python train.py --n_experts=32 --balance_loss=0.0125 --vocab_size=32000
Below are experts of layer 8 (counted from 0) of a mixture-of-experts language model. Rows are named router (the router's row for the expert), gate (a neuron's input weights, with its number), up (a neuron's input weights, with its number), down (a neuron's output weights, with its number) and show model dimensions 0-127. Each number is 500 + 40 x the weight over its row's rms, rounded and kept within 0 to 999. Numbers have three digits each.
Before each expert's rows: a language model's description of what the expert responds to. This comes from a sample of Wikipedia text that the model never trained on.

# expert 27
Description: Head nouns of institution names such as School, Museum, Institute, Council, College, and High in High School, after words like National or State.
router:486550609480503510534509496474534523512503489509482472471555497538465488478454489467470527504452466504543484506533507419438493507428509479413525455460548482495570527555527463538526538569465444556449482494431470468496510534536496433412534424508463524530555545529526564511526469473506518523561469496391538542432506491421494515496549468453529534437482477512446434488506524471509515564583
gate0:462486506550492441567509502513486451544499563450516540540485404476553504475470437451538471500532488499526592446477496484480535512554504522483497486473549465556508486542513497464530479498441491523463490525460515474457564536505482468488563506518454504527477593575470571504570510521512526516516457481448458470482535516482457473444499483575478499518492530458547481468454575483540490531574
up0:473459547483484439541493520487537495563459537509509544492547411483569530460456506465511492533554488537537534453508491488434492521562553472427474509526540449563528495522492512491517488525510518492423481552444526485491584527477503435478534551546453490530502585573520585463552483502510529513519454438465475445487556488503489473502478489581471476514492543449556501473393539486518498554517
down0:516567448533477531489509531483450510490478599467489493481629550491540435430489522536516482578569423542480551453501479500559474494527448496543492420533507492478476515498502515486445477526477455535473472501527517506644474528509461465481479530532434513498503489514543458460482513542523522483514476542505538524486481457591490495495569453517540509519464443491502512462470455527519519513581
gate1:523487538522451514512576514453435525476457483528532472501482497569486424490467467518481473446508493498509525588481401487532495492478521492541483478432461440494545462587555486522475557504559451447480499532543510484529476518459465501526504524442564452474450524500512524567473514493557505457505440466464548557531522439517481513456472533494516453610479466434447503482526482483485519562493
up1:470516500523459502537577498461440513518442440555508501524478498595482464488476463510478479486470506505524498545460414507542520508460550497545424471410476498532535421589547489516518598526574509469479518496521479459555485489504478461550532545409529468503477499513498553560459504540538497503501465514423472541495475517504499486483459527503494439587435501451483473472484497467500465573534
down1:414501517437521502485536504496416508502506469629484502524539543486517575454478460515461506531448479443536490582453587479537451479493496445539469465432488537538537531485539471508498441478471407504459539493533513565521503501515543504507605451514501525496448507448497520499399506559515482554467444485520527549544489505485486506499534580456475443482450477458497547527468443511518474521549
gate2:508474491532545433570470472526490532504444443448520497508453535522560453528472555478451501590491520509535516526474437534548456617480493483492503441518449532506479487473485473533475502572525450490507447459534460459532441528506466521551480525480558501489515496491474416509502493464468465541509462483524506566498558502482517546460518458541513501592462506546519527428491499494470548515504
up2:493522514487515510563459474522497545485463469506526433481454514549580503542449547466474527573485468527513479491504429537490523578470491438500522469490526550452492538476470487551528529556496507521564432446529473445519468532474483487529503532535537555494485496543508385553512496484460457522562482498486485524496527484481484561440528472501528515547425517569552564415515502484482557501462
down2:562489476530503462488489435441499470583487546511425424475440489482492514501480541524512445494531495542552469535497506542524467480508459540460554485465445503564424520522555582507423559497490534535532512489533604482501495488510500525467451483514560521516527473507509547602437556524454483502584563456517485477555507470499445483476517536556527523504582485519458482443501478493426518504550
gate3:478488499410463473497475490577484509535461536512514477526554531528533466530466520516446492486539486473482423518527420494484401606506483536491466427517432514514442538439548535508496381447494484520535503551467477422485511498471552559414505446451467522515473493481418466450487465495454505499437519524554556516551523455480618479466478501499589501512507506485489529532552513466542486507467
up3:530480465393484533509481480534505454541441530541557452499599513532526466497445507510465515474562534476503446524488456458465468523523445544472491473508426521462458495472505485517519404507504477489527452545530457454498509563494565526376470501437447509484483501485421479461464438532446509478419501561570598500587530475495549509471508437524610499526521527511485542444561522442533484492435
down3:490566438516554478502534492554524447555486496452599498472541506464498423500538482499559486482512535420491466509533523511499478472497505514559560543536491542527447488401506500543479542464473558465476556531507542470553510474541490517503449503506537479548468460407532514481506562481525441477485434476511472481432476527503538535565499548516518450533525438574520546476507518514560458517535
gate4:464479584510491514513508500537541388478483552494523490533550544532513440483545508444517523522548560530538469454487464504506590474426509568405438557439485473522513523499459507506528588489468468490499499504436477566447501499468397514518575518544469512493427543563487531493508452489542480499518438547552458554504483561485560473496510466498477499502456549425509500465464442487451454506483
up4:486471528473493499537513515591512416415511513437485476546517525486534507501560475454496508486561503500498475496497458498562558432455487561451399511452505462521544508522511477528505573488466500496533520481452479543454512492464465511503542488531489476535460484543513534503523511486547485434500492576456404553468460536475540492557540494493496480459465587497483479464517486436431454531494
down4:447530497477527454497540461447548503481432464561474519509506521498499472559485489516456545518559495495509456495536449502498498540572522507478477454444507510368474467473489448493538485489480470540505520477575477549422479458463543471537513484550464525474465487474492477491488528481510508417402514509534542602534453526502487517450506487520479479556620409560449533490595455445527550530414

# expert 28
Description: Verbs of beginning or ongoing activity after a subject or to, such as began, started, worked, continued, developed.
router:540426486499551547485458537540474479486517519476461401466494510516514470519491441549530474493471510441503614492445546474483511481545523378500553498563524507491476443543501512477544509483463498453518444407518474505524515507476471441525519491433534469472451540482557516516479504419476480492593489462534571497461495502511511511477478479454539518529388543419538484491490488500534454444442
gate0:476476522432458530507519467482499483462477603457540514499439546517552507431582505463505476514502408544544537457495470554479519476511485501563550498506584457448468545539477518461496445502435494434529510465524516544502444596469502477470476483539501509464466549569484536509506430525518507465492505498481506513473504523611500540525488538504477512549564511622390453480459482489485438448514
up0:464503517454459498506520485486497540504485568433485531543468548490537444473590484443533490506486475539509482479477472553484502468526465506531497504536559447458483497528500506511467449495460529425528503497519511545482525579458517512480485474528523528465401579514466545518490463531469517455508564489515493501502495521564512541533415597486510499595566520571445517523457464468536477484500
down0:507488510514550439451557521487465605519458502565542533529509554416498513462478545509529471429538551484558489524480530484531547519482509560524502489460544522512488490411580537557508462426584470451524493486513440404503460516491510500505482523525452463434533507537480502547527472466432531507500524538508480513485482496486441462531499521498468510476551395455604481484580579545481458457462
gate1:493403572492521536535542531487481554478500526471487485498573530540542506461489477474546529513466489520530533483510536554569506550449504513471465446512417531472537495487561489457473448483528529456515546478487528471507480441457564522591476494538509551580556581542505485547552506483505520518488503513526451445539488462499454555533481521469561495463463486489521514500502502482496534477492
up1:459428535486498541561517514556453525526494506445519517488575480488505461449471499479533485490529508436514543478529528531560467528435499495490498460487448483449496471501510430460512477496584515447505487466489426512494485456441550464569445494467545512563530550509476518554515490507542501487519512486543461430523465505527452552558446498453524519489522456466532510515502500476498499516466
down1:606490475499468552475573496482511547467493558509534542536525513458502481497463409497452540516500546504536557558518464547517592583481474498512576483496465455473516495461540497511472523456500487487527462578498502567485498548524572550551535437534453487456593444448544478524526482426500536487469419537447494519432523522466439483517600489526491535587511505515544497535505515511560558443465
gate2:545434420486488545553523557493514538495455499469475454474422526516522545491550463513462495535588526487513518539548469507483493446502522536587474477447479536482511476523515529497423499493508490470490529526506532495604438576478462477438494487436460507560496617442549503507486485522447548518540458518463529489523503516492555494525505450464484528497481555475502434463509422501494578522422
up2:581443442498559509525502601476512511511442478497474484464431527541501512475479486496454471517586518483559524523571460462495501479495505544540496436427456521470472490542528548496472553481468499459475500529522547509545482611487464467403506468486520542559517629473574494483512460543444530488519473503495523517477478492526516450543501470498511504502461548537501503458526490478528571552419
down2:555557492499511515499467568497456435473443483541470509508457552468512523505524479509555504467529547538461463507520514501607526497525501518520452428476440499521543441424467436508504465426484507509490501507375481495524518450470475520528435426591435533516496512469476499473517507536549430431486477517519507464467429479499542506520510523487506528544495473516462540449446442414528547479591
gate3:512497541532537546528543532433596516497477419484484523475495546526525440495528462449578461539468504485502488489453482561465551489495445489545549539551520585501486494554501511524470497498527509526511517547511448537466534515522494560514507510520502509561477519481510472439459525442462454451515476531475533479490485499532422501534448499516531454495459492460510536491480531567488497474497
up3:518465518554541537491524549523583459475500440507531497472513513561478504515565414479540439515446495493482445562546494502482532495495431525531510512493511615527513444492508493509446533490498485475486504574516447515499528513466465591510471516540501535531457497515539448399447529463465493425522484519452502537496500511564476506558482508526524504480468488527573476490508551539552482491510
down3:455508518495489498538505491512579496491529475523475497508516498515446527469481581475487413533519496493548505506545565476485545536539436500460510526441476549491492495460508510556562543515440508569482435519541495552492473512459586498451440461457427526464507484551522557498481533570519486473511368542429514513497533486492484508531476484466518444533506468469508536530455484563455525408546
gate4:425498510486572505471513509485556523516593580490479482523463439579480488506526473456519543444509524544475540452442460473516454515455455447501538456453520519541506416439546513551485526511516542566497481474488513472464507532447513581470498412550525505506470426479465479507559521504522513484508459443502517508498481497530452488468477571562548541484495499456572490451542428489531418481425
up4:473485450516610558504525475421559518557533501503457466525487417527546492511468501450541496446492486563481529445453474470475489473460464468429523425545469528518517378418574515492468504513510558572518481434426503508472482486508467606442478424519481490484479455498515540474571497502523518519570530465478515450423496537519470451459480535536514537428494440447566427415576488513592508482471
down4:491439465458506486384534466579441459462523448486427521579468540557484472518540541458517538514487456469528468521448479522423498489543440505476544561521507506496511502509441510447422540532588501430501490446560502505521557464505476450481517520530496503430435506560478503550526564452518481564560490483409521484502484527521539482532535547570473478478553469519432490543516460446519574484427

# expert 11
Description: Opening parentheses, especially after names in league tables or medal tables before codes like (R) or (ROU), and before units or ages.
router:541519585473479513453484449526499486511558537528508511450521542449512534529460506540511494559545489477490506518472472546453539541550513559524503412529494479407506452521493498523393526503548445466446557460500542520522531486505586521527521456496538521488589575477473529457497558452417580457483513445439481452542493517458529546526534460544434512489492486470485513479410530506557512523431
gate0:471546498570492555450480487432446542481544485477504438494448527514506538455482451420491537508485582455503529468511476542498484462481433458469415437464471451531492506479495493529481445534546461503517493470495477518509514560475456538538497425530554566559441534429530527473594561572471460390520524510480553569467488465430559503514495498457456511521525460478458521513444489519615496468463
up0:494500485574524506428513500459455513491547457531528448491482551495461541448483447436546591472502513461488535552590490487479446485471473483493459445503438486511475517520540518491459461510524461463554509465476475532555544559487472507568509450531534487529407524482511491470562539505462448377529576488520558529487497485467570482551482491484400512530533438466472465537440528510560470495475
down0:479513478575514540460477414522463505438538482525502429499460478466548526464600400459427560467472553489541518517504473503567523534507527473492463507525501530617465532533534455509538480502498504532531449493517446560465536522482529481524512514547493451509522503484503449529539495494483359457565527509500524514468465531525500516512534467456472522468505482488486506519514432550490518509479
gate1:518477494557523534474471463461521468474536567476530490524449510446467542481551443471512524433560520497514522467558537506497509500452540502559441421460447464549469464522501535552502552508518529486459462502571565492508506520499483553444500584481486459469542472534437458517526414521558424516455495512490592461589534430507494499486511535536530492583511551522574548481439515497460467440537
up1:494446498587542519499536475450507512433539599567532480484445503479492537535616475409581510461510486466487497502529516458489497530450567508573446437492444503551487413495438495537515552494528493468478507533534553515491508495462481491464496519468434478462498507499470463496511431522529447519461519478473539484530508463452447482508506509519557477560474581500549518492454491505451489495538
down1:469558400509521470567513448493543540525469451466522513479492517492540504520497496464506486475413524505519524548486465462547477526507504462520510389521513512532583566505450526477546499423527535461488520516506528559510473508509518514520498521519453531530547413490605486468536501509528534553535553474518526474468556517575507539441446580539432455493568506553477508535543420556468515545501
gate2:514498477477409463515545508509565525529516489493527451502505456401514485549468548484474444431469538487434459533459515533475506490540483524510587478474544549549514524490494524521540434451500584486527455488490508583443509526541497568525528459493502518448499566450465504406519561509499514531533490482504557483468520444511409526468565461504493480518426542488449482507560532489495464531513
up2:574495455485426528506541563489548576609490530518486472510495464461480545582451533505478474487507500474427477553484502516437486547497462509516528488515503530569471575490459510506518469449522554422537509513493504525488493475520503573522453520467531542509498569425479496393525553511459553477526518475482484436481522433517518449447532476537482497501453561476469512514577506432476440532497
down2:570471487516437485491524496481522445507568475499507510537467532581572505424576494413489559527497532510553472509496500510430388472529593580516467476452554493542525489479463470506522476469416504564411488570438470460541475482510418495482414512500550534559539556539475427502472505554538569491519487542526470521535524497431546482507462545532483436452429474502450553428486481475545494546583
gate3:457400600492499561431465495527497596445533482505512466458497543564499580532544509435556591519524502444521542450459498434517436426503493581510508523428488452483503466542566504537492509482526532447562530508532436579579485505489430475493587552484505495451532545476485515480548516448501494469485446505559499560521483520528532550501546451433487532524480491423497494539503490560449467452489
up3:426434595456510558454487514503568564513544504482557486463513539521542569535506513433578625531556549487516596504478511463536430440484499596509501506454408439450446492514520525524489520472525586383567460516533475529563462561510457461498510536479485526502457501475487575481564484523526476484530478474544499564501501478481562550481478492508509512502452487502482472481509477577554500501473
down3:500508502458549493427487486542467516451479488519462501494491502503445527547419460530448489525501487554483460487577495583540507469492437513531468464509543532514496485454571535502451556559497496445464504467490515536449475416506512514527488543512546525406585497510438512519541482477474501558475544519557454529474499531538487493485585518463565541465408516485545519473495524429462437506539
gate4:535513556465494415483458505485501482533422557475493462496503427547481510569505461485461436522460547514488493580469467460529416520482453494482581486521569425470471506420476507513517538547482511444492576549424441487535429539526496485478455485428580546506571499509499522496524531518466539486489535525466470473487462454426546523491514578511484451477471535466559422444518478460488553459460
up4:542501556467507474471464545424504487510473568507541422483495444527514512556468466485468460553458583556484454559429471480527473502486505523460580444476532420468493516438493513521493522513470497469519523576477510498480434529548486509470473512439516541491549517509495594466457535487444582499477508528480465540488499438390552523533513561529454489497485496460518470482465524442534548506433
down4:581516527483469558427545499490519496519561442514486493531492504525466477579394471482508465517530509382456504485413473474511463501484504489557517473477577484430502503556463439493475464468485479540457517373525504509487493555492478511540534530480475551466536464464486548490498520488514565530497489448484488501487530485420531535449453447488485492541539455521519535456537463469468517506527

# expert 25
Description: Verbs of career events after he or was in sports biographies, such as took, went, received, earned, became, was.
router:511489468504556538476483457553469469498553494436510527497518416443542537536505432467530505470479475454555465504524581535539453467541500407532499448407492487529499535521439543553484495570553539545443563482547428497503496508394470510488455464426506498523488472540458527553532479446542467526529473474513494455520499563524541463485515463526466541476513487487473465484477521515456513499394
gate0:493544410503451548535489470490520526542499542461493523550572515566506461490556539447396497480522490396494497485567468550562431488487521476483599466506547475485483487513543551496481524407506496490478473528444485501515511500513490524525525457517486495541506537503480541492520524510376501459464512498473516451458570443424420607549474510488533509527478532529480584545529534468515513552463
up0:480519465511499545506517446463498463502507534486500477548515477625528418514525548452408454510470436405517481445523528466524483437440518474523536516400523486486539487568520529530433547447501481473462461473501508547550536470506469528500521488478454529553509533478504532499517463491445509501480491493479489491463553450460466602515507465475534509569486525490505522559503495433474530527465
down0:451501581498509501611527460538549503496618485554436479495503455526547565439526521446524455548483548477536567547466462496509506611556429548458546534502428433475483476493540466557506472510421526466559396447541543508492518526480545592539514517488496474524502458546497486512553492509507528513585471527434470419479455573452567498438483494502528535502528483504510460456506489453479417417527
gate1:484418528444551496466490545511520430524525526474465480495513519512516493449470505507529481474496488451495490490541560465485489478496515524483530481473530516528462449456434581501483440532531528472490455509497567471522491456486468534557451466524487508483535530536439441545460488468429583458493554621492537542465512539534430483457504530529457444388432547577528502490551575512536518468526
up1:504402540464568463436484594510467500502525486524507498496519509505476502499476488488536484517532473418511516466528505477535507475482557494485532471480522557583501487466455559539494455525494561451501458476456538484539454472519459525534518528490504523470576491551435449567468490469450550453503574565495518512434515495559429464429491503544412436394482556544510504493549524535502517477514
down1:458519465472483506427505520507478498507480540471505536471442479548570463502497556508409501474494513483496462488495506450425474488499527490511464469507499560480602524482532458471514430526472486494544452511504456490534499507545507485498518487503565563489509472474506405512535472521468527443563499469570499453541545492521470441437528504383551423470424551454478444545529537490521459489506
gate2:515472498461505492480488540496456513463509488500525489483476451574538410510505541491484484549507424544449551510483458522505514515531472516463503425515547529474504565494534505506458474575527462499507510422484462527508484439514450423471492415532541498512492467573534509553501470471529418419491554428455510442535441463577537509428461506529443551492512560536502532530509509543423475588460
up2:537521545476519527485458523512560537471559521427525502452516462538560428542556506491469465493499458578447550486460442475448461505533464554528481435486567547502489508477491508526516491566497488563452497473517469535516468466480443429489459431552542492509529462579487525510525543440518447457487572449472535498506448485556509478463476494522437521480488563507530523500520545524486497499419
down2:477506472450460563442433444480476471436532462556522513500492524520493464557533494500561478533469534591425556508537504553496465442492487439534459482490472538450543474541414493441550447502522540460568510496555548562476528463487474522475400493482537486533555514518459493513538592569504528439511525499541578555545513510492525472516546534458508555446546484433586409483517478537517545486496
gate3:459515486510505486515410426526478465471490473470517523523512501503503556379490503515491540476542536474557524518520507503516478473426495495526563513507512416460532449502405576516534519496570472507497520460547424543490577559492490493476489532435528511488501453531577517474525452517547476492495523526485487449497566463539477523526473580515509579561518477575412506429593477501479503485581
up3:461489436444435454485466448473509464498545493553506505502550536531510513412585508542462532478523490493533511466505518497546474438408511537536577519503501465484562481499453519489535491525529496518483476507539436539469564551486483489447499496475552520526477428469567544461511484512537530468519538480427472421509560491583472487512472543503511595504534497531450538466553515459489449470556
down3:461523530526494534604549531445493443540472527509466526453540582484518492461470529506583534473514495460485541517533514470428468566513503516489510545484463545507496530499435494558487514488511487497490541463491506510508544465481520517485492566443462512493456519450469433458490472517570530449516545510512517480468481430415540504498488467493477478556485553526572611532529499518467525442421
gate4:500442572496562468527495536553524512445487479451478583528482472537507493510487504512509469580588486535504489533464506502457548492494529511586419484462560501577505473517506463502534515492546455573498599546498410544433542512509479451502463483546453518542519520532488521533498447523469543525516537453477530455455478490437479474453486491519492483464525547493485502445503552507457537516494
up4:502452536482524463519454526545520484475508450420461575490491482487508551508521502534467454586575482524491461523488545486479530497479549535582430475473515510553512471519507486516510472563526409545485567496529425537460521523489433443538464482529423483490525521507501548509472422511465518563483508499481499500507524478504469490477456500535492514453493553504493548434493525503423510509519
down4:430480568469499459509501457547554543515479515515492516507405475493525537581550490489450484472518469549473555598536522514556571473455528479593491578513453473517532482495526525507508507576494434509426461450481518500507560528486504491490458444517527518475556468438521478455452427495464482540477515589532446467519504526466457493570576507499481487428479480446461546550505559483497457585567

# expert 13
Description: Sports infobox and table labels such as Team, Football, Played for, League and Personal, with some taxonomic name endings like -inus and -ium.
router:509550485519499467508468489450509471534560552514482398495468520560502519507500501430521537501538522475475504481487560443532451524534549512577482475442479492523461565557478561529491486472450506406528485438542532544521500448465542550528501507520492493482562513508552555447494539458527524539489479447579430496447526534553517463465511475504565516508524503487506574466555445441483586480515
gate0:472455507435508482510500491520484510443501495512492466584486428547453508501459502523589571556489455473469512482472574451375454519527466478544467544452488474544498503400467516499453510537539498595570552494578575514543495446457503547455512465490437552487482562532522495477483468543489574561518494489461493470516485491491509473407492491560467538516473454484521528471463510499510600559510
up0:474497534529542479518518494508537518467524439517477526550467434532466479506492497499609534593506481427486478474447540476409489575548434445531464543485516442512465524429477500467506521462537474599594495532563531459528483516477480518464559478495448520506517559503562519503482486553485580549532517528465477484470483488477477466429483569515476487498424526460582485491429516482524595568494
down0:514493444481528505555493541519502566503487497473544506503467588495486507572545466490552447528521537510535449477500471506496527515523590534550530488544563446478533565513479479465519479508533535513439469474497490539567528482460508540475465435463463464454480532489524546547406481503412519484461437403488479470577502611435505526492464512536492473480480482449475494486462550495510528496483
gate1:459502486456555507455566508481507588531494475413453445519495508463462516523482490509469532514489607438515435468502492475423507523484553494583481456552437519479471444562500544504489461523520565534506479490552533545466450535465486501527492512476539478476494518515593481419508406465494497519463506522519532485490481521493541466553469448512479490515483549489545488430579523449532524409557
up1:457459539484532508481512515479464525478502475464486413508447521492499508471512522472481516512506604453477451449522466515456469512531570525526456465583404527473436466519517575483550426525558529484504477487567564555487480490498465557471472545460597507498515491541571486485518426406534572502555503508590527508468470517445569503555455525437529481503536568503543487448589546530543555420571
down1:476439505480482458499466538513572410470504495442491505453459514506468454516515523520490482417480560462492514545510571491514466521494521512476438549487510552483501513493571516452487469514571528428488593527504464486436479413500515475504520505510538568451535506519456557477483449598497521450489533473528520549491546507525501555545515465548499487553569499575463474528465496442531525437539
gate2:510498481509580528446478536473388503469535502496485461439461527559565476403528487462496524469530503568554492508529435507443478489543490488480482506472513487473458456551479502462520423479538452380550514537464448504506451520567492515474551380492507479531553453453489568518595534545465485460528485505480465540503516524590482502383526542494484519433471453522511456396485491523492602502490
up2:514488475524581523502504520518441497470570476521460500485503478501543453425497529467492493454511487541528477521519516517429456504494481502468500486472558467484445432565522526453535400510531472408499513499472454507546440508515487476473587412468506487533520453456542622494572499526474447465558470482482466514517538530584469495358509502465552550516464474584536467428535487560493582529510
down2:557490543410516561571501486534487511481491488462535521447499506548463510510448488462504502510563491518494543542585530515421500509532509519507481469456529467490490526466439535441573456482489531451446510469532555505425509390521499534504496416501434527463543480541470618482541520484489617460473418489492470487543472488546514490479541526524483519512498469441484496475526454436454534514451
gate3:424545524438498499493434442506453470469468556505556422531503459559487549413566532443484500482493506460512496491516536487492496482459480469448475511580469523487473516526460481475506444418524510506509573594480553498493522531468475488469467443572460533572485478547550483471494474530516550518471486511508504469458480470528507491460447475515562520560464509437499504516474528522497540476494
up3:381474507457502504484436496504396493496471497516599486492518492526478552469514538461465543488466447477475510440530495491506492453431508505457540551576462546492472511511477544440488471432501543500529554564519594520481533540472506528487452464595484509561496463504556501519485505497477613498527479563493513528455502459487496498522451470554513505482472489430463499490516495513524547499453
down3:471492501507564444484487413434440490530463466488498475550511424465476470531518552447433482501486516567485501497532498509561497529496520548507470488481521538516470495480502510557452504444496543524522551517499483516581527567499509506478465500564513492547492542450530522520546508498511505529438505490439513501553544425530510502461426426499558552509544538497482453498540541491503544421531
gate4:439459521566491459484583529533517442488458488475543461531527540472497444546522471519428473539482482568567457481534517487563451598514493485527477523520496528517467526483466510514489492517501481391547536495581434470501480462478458506593466546487532455495562448507451417478454507495482487528457505409482514487515555469554509473412498468552448514534554525541491462539511470468572523509468
up4:441465458529528448506533499487475446512450526539535456547525542542468432535529484495442513554488494507481480416528511468530469607573507483511452513553472536582473526527497509492516437504495461431524533459532440431557500488468430513591528540528481502496566422541473446440492479512411511502429506404488500522550556481505533578408499432496513563482543527518522486510527448427554526518499
down4:444462507522512451460491445477438491496502524489491495513540505405516525472550505448497499487394516490468466583487503495512441505593487514517446455527497506491515495458495531539564521472427473455484502497510552543520451554473438532513498513543448545465410555508545410481501536541492466453538458486495541474588552585514476453456528533506463563441474475565584481478479482457514565551507

# expert 14
Description: Commas and periods ending clauses in narrative prose, plus mid-word pieces of surnames and taxon names, such as Mac-int-osh, Cor-b-ould.
router:605474528544480537472465543516544495455446498562450446462447572448537506426508462576447466504539476526459462441509510422500531530505523459538470570556447451427481450456472446502522505554530514429584528486511454496509496508439454534542468390481492475511381526528494492531579556531470443437488531510479533566483457566520499488514500460516504520434604472508490533482596478540485543525488
gate0:506482492498509509478522490575528506510463480477488484491465559476405547484440568506474481555561543530509470478499403502475518477513466560503528472521496459447536469525448492546507543539450543447469523534503525450529483494520583447590398509500544636533475408482449497498542496538519576487462447524501553540458600566517620463549516416471507560424471520544448481479554517473462526488422
up0:492510466490547464503521494558505451510475489457480460460444539459501590472460546537455482511544499537515462447493378537503556400509461554485548458538492454430504462532454528468498516542527519489492524475501472472507451506490575481594413509440539568546441436513463486533592526540491568447449550507507520495471553588491568480511536414560539571449468466567419519509569488548448514517448
down0:584466454519432494506505523472516476521549599532461543495512617579586481471432517500457475416580460533482490556480498464531501508515516442482539446430511491504530487573475463518451444477500487492441498457536480478475511479414529511488509553494555557456502516432521522492486536454547511511492465543514545389531480498497411521542530513506468490549541445459505506535476540525462483456512
gate1:564428553534565439497423483491555515512513476516497522495475497557517410504500462487533549440523499530532435503457436446522465496507522461539491568544393552510383472456461489433501540523501505455475505494599512579452556459505579532472478488497494557506473526487499476504498481455414481450465490494501538506544545561499541534465406467461458396459550518539502530418516545527473482491486
up1:536456516519561461468461483535491501519493493559462508537470505562505495449505499494512533506521539432521451543495353455490434485486554468519506559568406541514419480513480472389515500549526479474438478481571506570468570495484543568419505534528505562503475498467500499503512507466428535436478466495500500451537553495467475563449442498503459454429562505550547530438490499536517517525467
down1:466511507468547476448521541479483517508475531485490459577515446555455530461472533512463529479581532491470500446463524507542530533525588495465540540530400593532471491488595532523487438508507515441403467506452537468472527521496563496560516410522508428417467474485589602522516493455529464565471433540457561514513490521522487471533455497524570557464456496468494471457480517439534542478480
gate2:500503537535486566492421438472518510482471504433556564498510479546457464495505546507455502528576469455502491553457498492531497507491512528492495507496521543504468496565519503543432486521441466410463456458490420532478568503515526502517484519537531502482436470560526437513543432480481497392500457463545466464552440432444485497479530517563415476498571496450472575466519491479546539525512
up2:442485542450465525519517496475501459501533509495552559518475475537474396466464599485471502517592509461548528566413525484546474533507512487488528537501540582508483514495527518524429362537483466406539440495453473467479496477502548478522481505533529483507485530485496460503527452518471521399516525509504472456528484436482487460509495556511385478463505486484448569454507538479505503556543
down2:574479561470478529484480563512448565482463514441531441456486509473539506486516537478464513516560518541492505518503576595478515510520545461528504566516519454567493523556523474531577496545446473488494474532485561460446494502466411548479497509520470531425470481515531596515596491469582505542541529518485507512500485477533508498491454584546490577502433499517491583447460564495534400547500
gate3:462533510469455478457492508451500522500494583499518468589473456516498460466534494621535477497514544498523463561483486464481480542481605478530512459527483499497484484543526409526522531485482398470450476520567457535434512476546496422498514523503578501522470496439482430452496479554497422509437498507499487518491503468416486488452480498565407456549631522490504468541520511528509621482488
up3:453546493463450531465532500441492511486490559488516469545493480517488478501529497617500448470516545504540498530511475466516484548461604498526589428519494496453492480513516423526525570510443414490468506540587505559413498495508499393476505539454560531505471496507459461467513460540493427473448498570453483468510506504460453519462483479475406454554610550475537489551499504521514579478496
down3:457554470493488500481505401536472452450479555558506571442470525460545582484552540525523524506551502496500525491575477430471460524514460467458443439500442510568548474503501470449429543458512480478502518447510495502507447514429457477553509545531490498531568511456515485548443520475492490507479532475564517486505465520464452524492484460536553484434493420432558511494480509579504563519517
gate4:519557516434532520450525459435529498543438495503445435522535538525466493554483482519509481475473469512466541540467520485490450585443463479455503632476416520494582444492502489526524449462542573554495476456507510523489490525478513511504526460474465473601475517479477481422590454532455482433548567482517482501478456466472529437519468498479545490494556510509415473487528508499564488521509
up4:520538517465481550445526504466567508530434449558498453526451470471468521549488472503469493437453490515485560565484548470471443587470527473449535591506420565485561447519485472512506452457518546518499517458573510539520493547433498501448504503433485474550522498506488505437605413546411486388515569506480476522485410497450544442538510471466525539468552557443432501494489502511547554525532
down4:562531501481462527568514496505507512456557494509472519400531501448451534568424483467519519458471515496466514481458518520544481505543469451581520451501478471530530444469541510514471474508550479563491526438561529543435478451548482513552497531547516461528518460447446534422519470451465474451528462544527461528528507454441547536468480483613496505520555496477534541517512450411449445534462